config.yaml
n_layer: 13
d_model: 256
n_experts: 192
experts_per_token: 8
d_expert: 32
d_shared_expert: 0
activation: "gelu"
moe_layers: [4, 5, 6, 7, 8, 9, 10, 11, 12]
router_score: "softmax"
normalize_top_k: false
routed_scale: 9.58
balance_loss: 0.000218
balance_bias: true
n_groups: 4
groups_per_token: 2
init_std_router: 0.0201
lr_router: 0.000797
n_head: 3
n_kv_head: 3
head_dim: 128
vocab_size: 2048
norm: "layernorm"
norm_place: "pre"
norm_eps: 1e-05
positions: "rope"
rope_base: 10000.0
rope_fraction: 0.25
qk_norm: false
attn_scale: 0.0884
tie_embeddings: false
parallel_block: true
init: "uniform"
init_std_qkv: 0.0236
init_std_o: 0.00377
init_std_up: 0.0236
init_std_down: 0.00231
optimizer: "adamw"
lr: 0.00088
beta1: 0.9
beta2: 0.99
weight_decay: 0.32
lr_head: 0.00528
grad_clip: 0.5
warmup_steps: 299
schedule: "wsd"
decay_fraction: 0.471
decay_shape: "linear"
final_lr_fraction: 0.02
batch_tokens: [32768, 65536, 131072]
seq_len: 1024
doc_mask: true
train_tokens: 434700000
steps: 6717
dataset: "wikipedia_en"
Below are experts of layer 9 (counted from 0) of a mixture-of-experts language model. Rows are named router (the router's row for the expert), up (a neuron's input weights, with its number) and show model dimensions 0-255. Each number is 500 + 40 x the weight over its row's rms, rounded and kept within 0 to 999. Numbers have three digits each.
After each expert's rows: "comes after" lists some tokens at least twice as common just before its tokens as in all text. This comes from a sample of Wikipedia text that the model never trained on. Tokens count by the router's weight.

# expert 118
router:494486565488483463538476523486464545510460538501538419546529433546586464462545487506527561496542566512539475534548426541494513508490564483497524490516518465472472507531526422549461518479434506567494499456443443495502452520577460465494481482564462551591597455463480504491482464421536587579481470442430550487490435495513470492429556462422546527511501447560498502521499571405578461516505519535507491530551569437571505561562491503538474529534492492498525560483525504481532525541424504504517416476512463529536445530519462448470489491485575438475508539531515475487470433376494478532465560549472488513483437476514509487485472518530469546524527493471524463450530467443533471517478531470538499506500453399515471495452531453473500506483491554466514468544512464503509487487539539
up0:494500429537439522445584564552552545516510610422514526512515469456531476484458477520502485531523518530509494438479511495510459419472510428557573525510541492520548471554554442506520468526508524556520516449447511485485481521506532476566540492524471487492525458474535478552414495442452531528476482560496460510478548556480608493491486515452485478508533393461536481537497452508524500491479427521494530448596504492485471515505483448511491485466499526545546515436512533538495453492497466508480454541470515484505561486541587515489546499513530509559506502437520508482504497485438534478524431572524480421535516531440512526377535514542499476362530419597522524467487544504436503460465513565489564582544452495481476488502540466465529476434530493477407494491486511521522538533508499
comes after: "s", "and", "t", "vo", "ot", "ve"

# expert 1
router:453504538478470490503479504559508490503558534490548557451503553560483549483542476435486498440565523489447464487467467451527478480477446549518461547469467443453529466486465513532541548517486547471556553479493572542531458563491481509449458449482549468550412482505552486502455478528499496510484510468543528571546512461438475432558482476502425492518448550519497532472567537551480467487463539499514471511497481503543487431503508577514482513531521455478497546532492462529487546464530477513512580521476452537467494446417482492425451473469483545526591536572478514526477559450488526499437440473502541542549509585553470444439447527532521505507464573473527528485507465493522534465455466528409539530533421460549444554485544427556529490505596407464486509586445571472523488522538461
up0:530501406535469556476487494464511450529516468448498493515501417468483467533468454489442557486473481502492534531505446491550512549511467527469604492467406408463471485490527532492476595433480484551525492532525468562477562462501541503507479452547495477427551560620500478565471532445498475581535480524486512476500474449507582496504503478461489549483474416506456504493504523491529494588474479549499451534505549518481472583495526566487535548493518504547542453454530478509430475520524469517434506467481492549445367471496468474478509473479471487499522472429501513553504519471524469498488431481509554475582542502557494585488533543454496459543507567491479537454448509483485529498498567475474550488497579499520529553503483508508464491515511467558510509593608532515551489432547451
comes after: "y", "hy", "\\", "ge", " Me", " G"

# expert 49
router:426520482476506469462506520477544521521545536619445455493531591517548578495520507472519550454477470510445498456443537506464526544401507491483465548517520452478542481501452465457516441474503518435538493524491483540496489542534435498582421538558467540504547453464602542461546442468565551466505471509443491504536448440483511439478509482513476505522449521519491526562533515485564457457539500555546508520542467531566469549537502465410441537566489503500505499439592551546544506602471484555493442476503514519539459501498505462471465534450515543479504580491435419559492411505489467510479459529493487512449459507532571484523510497510457542490473532525585464494517471456402439459447504499496531502524440395485474514505510520544534507487531498466490507499491523533548472530525523
up0:508552501434497504436501507453470513444491478497582440546491504572530487487524456546454520542549508463526533469594485513468510482522513449452517486495492463498408482479581354488433502514464468470509433539519523516480569439429510500550524546540535504420458472505429538521467462478495469522586465575508474513486502466533507509564525527480511488537573447387497536476484547538560492508480418476511508521539554522536484497484482467456505535461471569498526532490478523566523520472429439491481480549487534540473515514496470493525471480541493458502485529540477526492473454466558576486529512576533480542466481425490503557479589501523469455538549482537501474451453532554496447479486489471533529577466506506462525408477448394462533515502482507502552541515557454481586516501572535
comes after: "le", "w", "el", "ol", "o", "e"

# expert 105
router:482523535516472485506520592493443452461548492518473533414424536502534528499511556527532497537534455529496475417410551442524446406467530494532471505472561536532499470501474486523503418466509542437448537544510495407482419569518525532500467507499457575486487497485514549556539491568527522494524529470464508476570565561467522506443485441495505488491558559518507501557492544514515541524470550546509553480510485554543447555448515459477442500516483482513520397484480460543399503518490480535484464560503493428578506500514546539540496472479492509568542455487529439544456430538523491489525557460491474505467480430513500477558493458522550562413472529503460456475521564454407480566481482550527571541443543443532511507441525527525506517429521485499513473476462569494478489528450498
up0:495510467524619539470476503537411423502523539510522492502433513559468512447456534576508441509558505477497496443475493482571519508513485537448442515459456533490533543606521526507466468504520551526586535522551486515524502530541500556500573492525442513470512528535501533487522561475477547549444522542535546516527487462562489506459491463553495487483489408486490468508505492485469511451496430526475534502503525476513497433472579471519405490455553552507490565478425478532480429524499499434451508439511538454499477387588519443556543462529386431528490451525508461546452553514560481479460482458552492473564500428424538501536482508497499496537493527438495513477476446522473464456500575464504508548471472560492566443493513535454538456525519468504516442483531486563485501499569490
comes after: "en", "e", "n", " N", "E", " E"

# expert 50
router:473546559460467527548527527476446453466483552481516539470481423479492518558568458530463504551502459540510422553490508499523449460443485493543514437527470508456549463577530476584508440559430475493528536465477530516473539534510572433552528465501433519509487510506511505479495526514436493552493439554516394510499516522481534487515565480534480545506482426540539467465498529502540451540491551484504529440528555491507493537546490498476497474494517434544489468518530545619513582508482527489475519591507476536432503498453456507477504402554529454576553464518483482496534587489520516522516477475438520445495452496498505489425523573587466575548463489459524435504509482438547501474405429498499526520446512486494454481485564570519523477502436514438461575534493477537431494472489466
up0:415521522582501520508506464479521520446438433464471496513494507449497494473475508493507478547556487489556432495518458532488532389459519475443458406504501503500424477523566462490526502514583485583446489434444463532462506477496506553489455523506472521492553583555488494569515535529489468503505487508499456529522541499478475501499439516517510502557522494481513515517429454507475592501483521534450461504503573485466445537429485524463569488482459435504533500502485445435526618503416503465457390483469425492561533502572523506546522512531540476526504526475530577489540407506519520449533581487539479512442454477526504541472529508473563450509499489525486461454478557585500457474552473437537568511564553493468553543520468517506482531519578533472569520432474536520508531476467510
comes after: "M", "am", "m", "um", "im", "ch"

# expert 95
router:402469534474504520564505502518536525530539496552438448505534469513549474494509463432502516443442502563496493514488513527416519463491502495464477564489495487486454483475454459474567532502561543530550599527410415465500462547485472506495447474485477543482457520468545470517523513523552516473466505435440512498505542515441438480448518500537442503514533586530546480476495516444517447492519536515532566561520494530465475521538553559544453502575458480491514515484504550449521435569467493467473546462503445515581502475402472542503501492481522564431531499539419496465509560534479502447458518477437451529507526536536575525549463524505450529565506509401570438502582536461522509596510532525449439433502454524501480568487550498554550497521459465508474527450452554504522484480438483
up0:455476441451504510511485542547410420473531468525505535490438480551581484440489497518506453473513443483510546503471498528541470544572513564477549556532498592471454471461560547496538516454475508493517533500539483480429451510542505488540526514554506556451463506492569441485491456488501503535462483517446483456490551529556479490400489562500443445512493537476478463603512566477444520517514504461554625524566574492508506479435484514544520479477521524546494479472532445553559538507444437443426428493433501509509492466502501512472500533626461432540487504539492549569512528523537485466433547493467540508525527456490459484429581463531520494510490570509487434499502556507465566517499448515457506556476492459493504543519540533545458534482490495450493518566499466400505503511485510
comes after: "te", "me", "e", "po", "ce", " Te"

# expert 31
router:516591473471455553516518470548441474483480534522511574470443438495484504508438520508450462527531529468571391535535466518498446462494438432508537475440492537436467495478536505576488509486529472575538559511501512494404525488512524493489403496442532439527438472528495443572462559492554544519530457516500525548419518511540524500554563528527503436568506523518537516471563520484498550512456497463569536495502571491448506501531516544528526530521497493581540544491506440436515507460464496531497535588452468419539521499502430503413542444549497516517526457520481514443490497490415570464457512542429506444545491537530513484473531517455514508540455591504519549487409518521543521519505477510425444454526513462534450548518460472536451495525449476560509557480480470491458517509492468
up0:486557535521470519399572498491492481409481444437542536476486535494494518410505506491523528501523568412538463490513478471489467502577490421478522639519514517508428453457546539451502457509551458525516521519470462434465528513441474475552517559536494518423500544582526521509507534569485500540512512519566570530455461526494544442502495489458548451535478479457449464497605480527486520517511544462500547508545454507428451421501431466481465541499511502552475480519396486467503510458470538517504448583519502444504497606599458527486478445508446505549500517542529441510457474555514525488497468527553392500530542491481532455409537549522535474527542452498518531475483488498441554464500517479467455533518457515461520535522499493530498533508473495512563454498529473517484521515510479
comes after: "ri", "ra", "min", "i", "ni", "gen"

# expert 145
router:473481515481513491514523483394412478524439496528592458565451553556494474575586502498527443491493444487481530476541590497562499500538463523517441443454534518506436412502550492488513455525545529510527544453557441579523483488481491519570492494513514559502471489519516462498494522563424499551422449554488499474467486508481568542510482480419453515572442465489490545514468495535458501518474489508518446425525555455441531431492555498502549520525503544529502406497486543459466444571564459573512532545521455506542449492467449486530487470505516492482491510487485460527482454405491532528502541464506550433547551499502533503524489498527505526432444508481432512459589511537508430514452556463480428470482499437530550504479514502528541481526468545565570510518501472506540492411485542
up0:528570509520522505565422457493407485552465530507506525513472458493579408496533496526502463489470450435516463414480567450508486528511520548506544464459507565514504511508458534565542559520454563545486518500482495465484564541525496489550484543486474447471478531533511487452599501469480543540465480530469465509553500509491534527454467508481501517515470513494472499423502530533495606523512442513457491495575461471485494502446499549457540535477474466526454462550603434477523467451467556471514527481488499547535448550463449566485502505450511489442452490417528419551477516495486501465471492578547486550440525533575493463487521521445545407605515457490541505515526546497505550518485506512499463557535519490476440547520403547542473452481622522474501502470560546440503516484555505
comes after: ",", " 19", " (", "born", " (19", " 18"

# expert 24
router:541450530473467400519454500581494571517551537456572467517528519503456495485510506547507538446507570445497517496410432418514482507526469443501469474461524545568554422548504477538417528565431530517499457497517586549544486526549521533547552453520528472506557475473496527501457487440462514508477481490481504544567525433461466497527515467517491505481468459510460609416393507547567459519508514505501499479529527508510517483467502492455494467482548434464490528534566463435472530460471546492450559539530474575480558470436494443463502462446537512483509534545563490507455523455440504553432440471528481531479532550539498488530440542532474492439481463517508614467513480485495497431465521454530566564537495462527459482501559468501486484497586477489461474531489476498539495509564474
up0:485485521423493517477531451490520485485460495529546498528500488506486451586603524475460430442510483438505590586498547471482501467463448518481517464483556451462443488539558384476588543540502484494593546430478491456482573539495491490483542537508490519501593494446496492509468429468512537504473520450530443551483505542514500466538541518503458598487498521475530504514460530465505502494524512550437530520527508436517560614519446515494551507496580498508580491510538465510529588483456574479526564501584491484487530492448455507518506470539428605490449463489482484468483481491557487508435498548426456481550493461513516481484566574438477480514523427493506458465446504525448542522508480445521451583516484543463486439502505475499469461562492529542505486491501497473457519489543470
comes after: "y", " K", " Y", " Sh", "k", " G"

# expert 13
router:473553495458495474517509520483479476494486542479491483564523477422460541463512497410470472543465454494513457508495493474501489524531497596461437463585499529457538568555541501499478472535531505543511481480543562565500493479527480508526558474449461508558440552447480553549535509532473546489469466545505553514490517539507467518516518563474484474490469533511437474558509463528449491459420540448545481507499546498449468436534474547542547512508503455498522531531506533450517490475494554444477540563451449518484532440463485499465586513510479576550511453485444519492541565515577562508483496471466542534520545534471432523460451483423506514499477574408395566422585492547461552442421509511491481409432440488543499493489461429556460434566528537518487439488545504542474498533479449
up0:557425539529499427478509436497537473493549510493433555488532526492449522513418397501588557522485568452501514495550469506551463491456471562538521426487455515479527464575471577480516507526502479511446472493453468482492566508518572463515504542577481503442586458519521486536450439557530454532505477453515471470482430565415525465464506529490501554566551422501463477430469490514500484577538477510435533515483505481492463574609505497499479559537529465535523441482530517497543426452472505505447493449472521516467523500491542442558563498438515522464500560545504411539539503513480498501492459498506401520449532497532508541490447546544508427477563454505505544508511492502519552501538483532543510467485546491487516466466508469447513615499529460558493445531554511515477486485458482
comes after: " O", " Bu", " U", " Car", " Ba", " Ka"

# expert 188
router:549487505542499480547526528490568514503465473428489457576526544541481543496538411508519491504555493524567452486506493451522512506499466457445449465462495443544482508574526505453543482470469495543531493469506483495553520437552475468521539477551433487496454493573511587527444428495538422501477445581535526490405448526568543536470492463447493455516484497395533505464459507493446533526448408457578521546609490506480515518458541490520445530420556523489530497533463516542482506421516466533484515462488435514442507486553469579532494539511549523526513502521523497525473543477554508510542464573538492504456544505469563499536452531488448503473541460443528539455543428500468503517454527487481550465428531508529557445478544551440565515490474391548514495530515532507520476527431496
up0:436511550510537495480562511556478528529520433468451494495461508492569445495504465564503459448543535516512486441520466500642488445476534478480542561504497449539555484536507488513516539456557497562543567507446504578539474492493539511473481585431545425424529476493505467522531476548427442502404560494488489453477529566529498492459454523602460509504562462520415551411458481548447544496446469463501562529510517533497521456516488542491504506474542462533484451467456430525428493482494493565498517468487524578511451539442448543435480503540570516468414465486569509507425444485473514479482544508418523489495493488487522523468570526535467525463523528481462490500550525536472503542461504448468539540472500516491549458494492504554524467477526458528528500510441482540516545446573543
comes after: ",", " |", " of", "-", " in", " and"

# expert 124
router:562510465570494530508492562527496513399501420453491441477474444440528470551465577605477426545553452464492533504519470487457566512553462427506479520513466473475507450490544465507571483498555539467532388490459522501547498487478481525489571559446486466483551582472488505594514537550508482490440548487545515485525494475478473441453509507511488514529493494499481534497535477522494468527524564521473534511515461489519548541433485564513454474399494510502453453478499517471400478436497505510463528475532533532485539579530501436568461508424504512481467473495530528495513513511519505508529500461582536478512447556469526558537481517488538472454524381521440491471489443543437524468520569547545459514477541521545497445472477483466465481539552564504454499429434443423551529495514505
up0:513515557512559497437462478472482498486487506491538542590605476478557437556556527550560491481463496450539582536490504476498437482507480507500538495425506517519571497512544543484493459476476515545513465537458468592447563506528398528541545487521503465439453470457498421501545545424405516513461486532524584480447490516512504540517537553536545495479523490460517488460535424517520550493453493503505532464529536524470551550573451497593555412464492528512480456520525481584454562445479497527462480480507520526566499532484526488461530465463486405544474510497435477488471470522492507507545498484508447501476457452470559427450422528574456465566487467501476453545519431458528417538516504486512525573439511470485505471534471440501483496496455526496463447471524511518510491521594502
comes after: "ed", " Col", "b", " as", "ted", "tten"

# expert 94
router:552480494513518519511535475574525481547436467529474525496507435526472480431483522605494527587527480565501430483514486466540504504558569536547491447552504521485425517495444537471581489517532508506494494412436462481545555523432500502492559552500539484550451535541493498529456534528528467520463494464473509488583514461501483543459472513505496415515467465500508508527535534491488530516448520495457500521496440535484424537476504552549488467450449444560495559422464552574498583459515490423463443528531496488552534477520582516517555488524434418448466427528528554489560501557496492439505557414552520492477454532447538513523527454493493444559523522532522470525512437447515460555485464420468482495511561556457552523485458506496443420447468505486505498459466547457467511530467563
up0:460518492479543427454487455473538460511472486532502474473456578554515497549450487571467452468469460486551533417473475590479503465509514413547488500509494481493485516512584508518534524538474470503554532476551424479533541537444634515492480534514491482447510509484548495591474468511493511491510478468533499451488460516480461475528575532489529462472602478513486526544486509551498560523590459611436595536545509558475492541548469450508477476531526519499528471472485515532487432482508447510520560578487529471575557476506495474466455516595416441518520494506503488493476474492469392474475511488524403445548564493514491488495524501545479470466489464515545460525461544461453446540507501489554459515517507464447403495481461498517534502467556482491530537409505437503511568508528524
comes after: " re", "re", " Re", " su", " con", "p"

# expert 169
router:437483514481458522550457426443515486521499444479456479533420475531446414527460537524504557527452450547468589458525525517536531491505485500558539490457461482497436467467469484431529550493502532548554490515491435472530427470479514505514551485451569537459515505497491458542490541469492461484471528587450445534451447511521462498489455531427506487534471438530481547546523486506465510460561476571441549470478435542456577401515493534449527509516456520449491489467502566449484431475501532570546442552433527439465487519480470501509503457492449527499545522535514474421546468510516526535552562555509511453448498533536532520492553479518521414524438479513423549513569541545546466492516589462438502529468512427433499478497553440498496531467487528570535524559510507478463508541474441
up0:536505515513538443482422487552538528528439464478497538579593439479633559433463549520507531476537454519454535556487479496510462515456531537465463444458524460471539483529442467488478549508530504474458503536497642467520485471492420493514534454482474472459450509437552519466478494471537450529525478475573496533545525527429480540501490470443487471467508511525550572483507512516500518485514481409462560472572490432507487508439485512563417506468469478477451517439513506524454532460523463491513499517473530526489508499532453478464492541521506495482527469466544555434510562471471523501474492527456455531472510484532561510525569476514504480504500503459491507566438341492514548457521508569499531566544529457493465429540619598483439511535456516507467504513527488470513500517469506
comes after: "\n", " =", ".", "===", "\"", "=="

# expert 51
router:543478474434459511465539479523463584476506507547475455480498510501519500480478474470524508525460557411513533472548445580517528555430518465509515549550494510467524488457444492501481428502493513428418510484527464552445479467442504539489471548516508534519510543509497531465470496526481519508522551514516403463404512552506495492441546561519564487422505468455485513515466469532479548482527511543438444478508493539401565440508557513450482485473583542501486481446484522559506500521478490482486444478512510555543522538487525536546470522488507575486491448505503544450459561428528546526494557528418481386497555490546492567474455453466517578499500533466557540533451548470466485567513514469551490507452433577464537471466531538575457554489534520499535504454452426412454486441470550
up0:434515496507495469476557478521538533496488467513494511438362439520452536479505463486456529474496471497508521526485510424435486483524491486569585510460471504490474466487536518457450501510555505512483454590509424448567471472525451516468479505458450527596510548446514410568494503503510461503495528472476437536506476556432457515523488550531520481563479537449561429517466502534439506472478500424504474602485483507502563513547474480498435539524525556453465515457479514491395421493581519487491525547436505502469580484420484451564512452507503454446519570528571469517492428496463449519476536504459526492575454543483440553489512534512511497499513424489462496486521493558462507512537490559493559459498502535456471493526507483533490502530512457447470453525597506572583492527479535
comes after: "\n", " Win", "\"", ")", " 1", "F"

# expert 126
router:582460553510476423474506581415458513485486533464468482495535479562542467531564435473489478496531539526527538543469440473487499589456536565508392494523522436562483528546517484457465493470446478477534551520517549462496486518585512471510552424511401547471488443512457490565479431499497460502517543509542490495485436520567481457459530513434538540498533528466549540504453531422471461490427501500509507523483467432476529489443449507438490511468526480476527481503436553512517480495485517522434521495533512450513526513521494510568435553504552514482447546487446562454522525481489532501531544467528452537469585478572603504519489456454463553488572486466443521492522556432441572461425489557536449500473487442546538496506537545497504537517471494508536507566587473476488491499452499
up0:484471456538432464598399512483538517488474420504481488497513483461537577482540421517467571462552521504497442440359485510518463525481538521452493470547453418481483408526488562490508548545520494586441502372419524488509545417474460463553444554502487502492517517582517581505553447465523491527495470492476477492475456523542472472544444494457451498564503481511486513439527568521469500501528546517535557514487480438452487524514522541483579526535507452472547509586489568561492472491502512533508534485546490492479499499484477503500496522451516489417512553506504479579511544573467529497456473492503515497501514525469514472472502527556417467459548474508518518558518474501498587524487523554433544463517502505523518439497488437474557478494477473557562487521439535472462473460482492
comes after: " |", " (", "–", "|", " F", "==="

# expert 46
router:555503539530499480450445448472508585488518500421520515479468540450516484500413537493568534440535508471458565469444456551471531547497461467482565526399537554477525523493502530447404514516447505481530434560496573544527532501549494465529515453508549441492502449428516466516547490410474519499529407523536533577497460449569556452517513508496504525429504526516466515529520504498477573473458381525499541518488536481580451500485441499388516451504539532442475502527556453513531499542547499446496532500505513517515527533503530498507519498532557468432466525519529488497473459552485499478501467510570463548468446460462562497453482548510494471502438418566555496557487500528521443478508472475544542594504504488504481456521459440538503534505543492523466457557462477557567495455535539
up0:494593428510519453546525482468541538498451507577468440466592517401485551572549540471474448555507447455481507559509473554527506476489507474533471451509541517473514577509441502524541547454502523566568535507441496556460549603532473486490517496493541483473475495454479421599565494521510497518445476601486521515508536563533465520484434467530499463430547538479510425461492461465460476425490484494469487501497468480412569531544480480507474536457517451464508569522506524450492545467500564508522530440539574521516489482403516509499487502496501453499473389499497530451500549523494501478510488622516454478540528445471496488554541457454474441564526501519519449535519481504554517446512470499435535510529452487522562543481516538475488417504484498446502485498469444459492498527497515
comes after: "th", " Th", " so", " can", " So", " to"

# expert 48
router:478530574515493470440478542524554459510531508559494554479510516539451542484514522448562519450477462474455455399443549509423572578546535569527442543543530555533552476553490540540555444497516566437537479455528462490497509533541513475507498567540507509502501462490531551450567470519530594462445477459455528476537472455493430459468509493542454453489444530547487456546556512516548514445525506523511488486515427557552486467490498518479435520538465498545440505443471557516494515526521448480487446454432504508538475510514506583520498543454447498565552466467468464548463479531458475501432448495502455575516484522513568468575483443479500463471481538472492471484550465465470473426475498543467580498477441449467561496493532485564539517494597431501457472538447571467516465528478525
up0:448491460548506527532526551465498536470519518491538460436542535506503468565523489492509474488538477460520526545468482494518495481465529486540616515517506482464473511560586480483498471483492447505472531448542586511533433464483463446556572519413438548405515507510533528499500451509511498472492497542525467568462435535507477439472443445524527493416544597468459551541460451536423558541497477515517471439478472467526444495490544511487498546498509575452505413542552551530488415515511488489522563478508490480473549506619528538574454506501519445498450543496518560477439562497530431515500463568503480460513477461437527527453449495543450486472459479408504455526505504544405464531488497546505503480473549470436484552535432536512522486485540482469514472470553478512492551505554576
comes after: "e", "le", " De", " Li", " He", " Le"

# expert 18
router:436486531472444461506526566459529523489509560498540471550525507478532552417531521445521523460520544485528497476457472508503536596518451512546465508534476495456560489591565465495499493521516532435518433475575555510542475483503493482520511516477504525555591473484509537471444450497473535488464465577472467496543483476469547480569491547522475533470429535492435522490487465530579458469534537501543452474571521542497482478545490529449504433518478473464510436513594483445486468522471483503432493493434426578472468477537483426412582495487465490519538532443520527505475565456479493530438442456419532530497472563488510455483445469536549493509517550482470535449532460569437577442431496514467572510472453449523519476512476460515527455546581541536486493520527510538555464579550473
up0:529571533527539580569510478478493434591497489507512468482566466490518500388437566500502467520529508516482513439515523479597482494398526523542501473473514458484539500575450575494471501454585497489517445490470551496528500531584411454495542488458487517533533508536484509479525470572577497477466525443491565510564503473503560473535535455520548477483518481501519586584501469469493552536506492494459471519455546503528481536503466493557518491388572464489529503503497540557556481469446520546474547479517531515454424420465528470495491527460504412500426469469492443502506507471602482464523495484526445441500480510473515532498503485390473520467527482474402476524517512523446412506440486499525496452510543505465501539479509485437521477498496536530508480505549555504418536494528448
comes after: " K", "k", " B", " G", " Sa", "z"

# expert 75
router:499445516530496435498550499545462533546542487468533536527531482536498503542571512459501468503443464566450471554445491513487582473472463455478409468501535435530525529471470541565472531457508435473555435527510420482485440500543458468604424550526447448576454480552509500462428433471512471599580556506475530542496449532541561428436474493436542549523502507470469496507441447468465469485539435503530531490488554493471527517493462488548463440413535499501563467483449535503559509497474574440451579519474521541494516475545565502534552523508552567507464559513451583508457521485459479528492470499485546513521560509531472519506503420567444574480476450492485483490499509529460503525511543523526509512536497467440532518510526487487469506527470556451509474473527483527506467547422454
up0:532503434454459548522538470476528504513435465498518452485546453479552623502488508492505498555558553484507499505468510501491413476534538572532515542511471496501467482522501535506517505534605474414564490525494525499474463484521534517421568471473470407460506525511475437495457563539444510478491480478541480472540517505516465564479476491561483505449489551466507474463510478444559538505486539504484523528561568527471534509461506495523497449561439452484434491529540527463427490513483514544545458519506475510447530453463499547446439512490591483434548512493544501537498361453497483490520494529520488528483441420470586506539541557390533416475605521520518528499506440420467475533487499555498511481486467522527419495462517501569566475511514464559480549564492551471480518495530525
comes after: " 0", " ", ")", " —", " |", "%"

# expert 82
router:482499489525495536537496493532519561517547538504485460486473521544526492459482552439532563442478492526530501548471503503514509459402498463495475497436502493483478472479496508478511564460550541597540557524421511516516478534486466511501446543451531451565480459413514427446482530504562530531536432458515550517470513405484504502522531472540442514468554532491446517495520533479507418484478497476520529583502462451548511539509520566490524468533519438480520516521545482493526501555496454473515570451520429511528508465393487496417565475546478503413490528548525421502534516474509475498479475537439534514536522582473499439472504541450486445548436497532602499542495548509562509531494435581442498512560499435545514565498431513534524527563479487553469515493429524439503479402469583
up0:459546566412480468455520512475499544556450495561507581523500483549508513521476486433487539517457559516593534523494399503550465541492566484518517521520504486524527403541574458527531506487474443578531425376545505428471533489461484498556506507549580526490536536539481452482467485531518498577461457586505472485481441497487513544514487520475541480478560528501489468484492542510552512469521503427509496429466489492502485545496470449426428590510519556495515558472464491486486498524508472422426488492513455505593599455477536517522422507511502480427507526470508580467490514545448543500515547525495531497483520476486554505564531488490470490470551448494506508471463480487471470428514491393530495502544542535466533477496449491469514487518419507460514456457511516475598501555518526
comes after: "o", "ro", "lo", " mo", "mo", " Mo"

# expert 67
router:463536432529470497543472513533505508462480433487522504449366547451525458490465551521560499487484519539596504579523512477496489419571564472464507436541525493494512526500519480512517532480537555543431493516402546459512462524474507510451560548416492450512423500486483520526508555445530497479556469480497483533546457459470509515518581481471490550466602557515514465477524548486492460512429493494459507514504460570464513496497529525537506433438491457524529577468485481537485542531557521419509534516567568452504523557523563536559522436466452437427505436483520564504583479546516459403535573436539512501497461480505567572478527455473479470519439504523524452509491489518536456567499472485508448488470521536473498513509479543527478497474470529455500544423466500532517481492477569
up0:470465509543473540513488437466502502530473491529533518502453465488562513466494480416583489557494524443492482424557423490526581522475476455498476440503483466520466443503528491505464465468508543554509464481568443506506525473520474534494500495518517482496450520443550470459512511472563433488531488535538539473465443440533566537547493612487525467532481438499416487487526626534521561493516476539537525500511544525476464449532549499498462502401538475569472518481473512565522455527409466564454592439506455530540511487475494508445555593515554432411471486530489517423501547469523468432552479483503446483435477525513541402508559544521485491558478490483538482550486540524465498509494521470505491493542497482448568486522486489515523518554521468519484564536557563490517557454536578
comes after: " ex", " in", " con", " a", " pro", "st"

# expert 144
router:519453522562563415489556479566442552457527477580437423483477519499442400552521491497457567528436488591484536429478424454467506433475479442496460499514483543561463434482443490499513539573532539563418495569523560465508565501519514513503482527557526495493553518474497460558495454579481449485499527465546494519528448535529501499486490515539475492507482465504509493536435496498524479554479530527474515538489544451445543463460501525470503529452502444507439542465499464483434460516423514493518450502544557454413466528455441482531472561442493496509452497573494518483531533481434546523533521492444464531514499539543463509494510504521518539502487480499491574497460508569445493457523612496546478501550461526489429423476483464471490556560583514461563481454492484498537497461478568
up0:531480461494419539486517491529512472605503594533511503560372500469556462433489525476465497516429559480502448455536438548480512497493481508467496497451469456523451546490531427481475540532583493509482637546475519503438485436540516429576551489463473508487457533480513504526439472498506509499481448530481514573453580507475535568502426534471546599481508480488491427505490487477554529539523510495454506494549557465439474437500526508440523474498422500504496524503562501477419463410487505556495496484480514481506460483527530508459512507504516522569547448509460490533619552515508577478454466496503469458443515535537540509470520463451487534580512530508567498522519559537483516502491560436540518478497421508495527524461503472456439515547534450517467515494514455537510507529563488
comes after: "\"", ")", "\n", " on", " released", " single"

# expert 15
router:496523509460506530422528469446484501534543416471518531467465541453557475468484415520519502481510489488485525481514559549465546476533491471537520420556442520487521438484556571537467457488491476445518510493560483439532547519489453536543463503489533503547471515613489536445545531481525437533520535590570500511404546506471564469527506582422466504442575519450504538426520493532463511511541468570499455456528504482416520474513508424488507500507500544528543434488474484554498510468573506541463524439457496521514522530489446481524514553539485494554484434422568542524456527453495527487467485571563546430520522514454456465483538452489478532457477486479458514485483499469470485574534418520543466570477486556432464555557535547519547471415508557496495467440465504465516500444509469
up0:497500458528464513542524502499517416525435433500483497496529525508504448555480472548582513541508429502550514511506548485500487495637476411496516505489452499504500539486519514481463505427492481455496497520477382462510531453491554491478542562526521435559466527556497467560496520513461484476472454495475562529543478585524504515482525518564485511525420515509502467529529470509506517478454570452511494489526472591524487433460601494496519507457397560491473544481485575578507447540480482474526556487492538552459554467550515518547475500533555482452426527514489496607519512564521501437501500489517494514438544498459512540534523511521487468439479540465538542496544554419494456546392564421481515512500421523429581494472507532508498484520458440500492506497470519460468596485491506
comes after: " of", "er", "ed", " Education", ".", "or"

# expert 4
router:525491502513450500577442429528475529557451482430506482522487415508532532446476538513551529542458525498502460559465475502514484439482511487470556456473439493452437491500553562548451611555490550585515402487478535553514514472483524538439497427486572440518522521521443484530492487445507525574540408454486528589526449464479486550548528486448537549515478538463465474471463472462497493539450513482459491582473474506556534551537470565480544487501522484505462517558484485516546420541536511471452447486483503560484501487472548525474499524560522420458498486510518563502493540445465520487526536417604497454488510587461494500436510574487488515480535427473495521513520468485556498491520492475505513484525572470483493506485416415508465497556569547487501459513488447539486484444517567
up0:501495517522511504502560514493462440573528510466492468518502549515499462455491462592506485462562451528451517437525552514535413530570472529560507508527499486456487486507483500471569464526517533481564460524540537511465473534518452463525578509516504516480495520451536603484562512412469426546518472561468503533485555503526449536503422524469500478475539565490473490519532463400521534460529448543461524508480403458496503436536520475476479516411482470396443488541530534460482489502538520534533474462577565457556472416474569464542470565430525467464473528530555556511553499563550416486487536493523501494449526499466502479465554457510518498446540477499472502522462511467439434500455452535478503518486505596470549472508515520478411485424511541466489451422533503512481568499542528
comes after: "app", " pa", " con", "s", "ro", "op"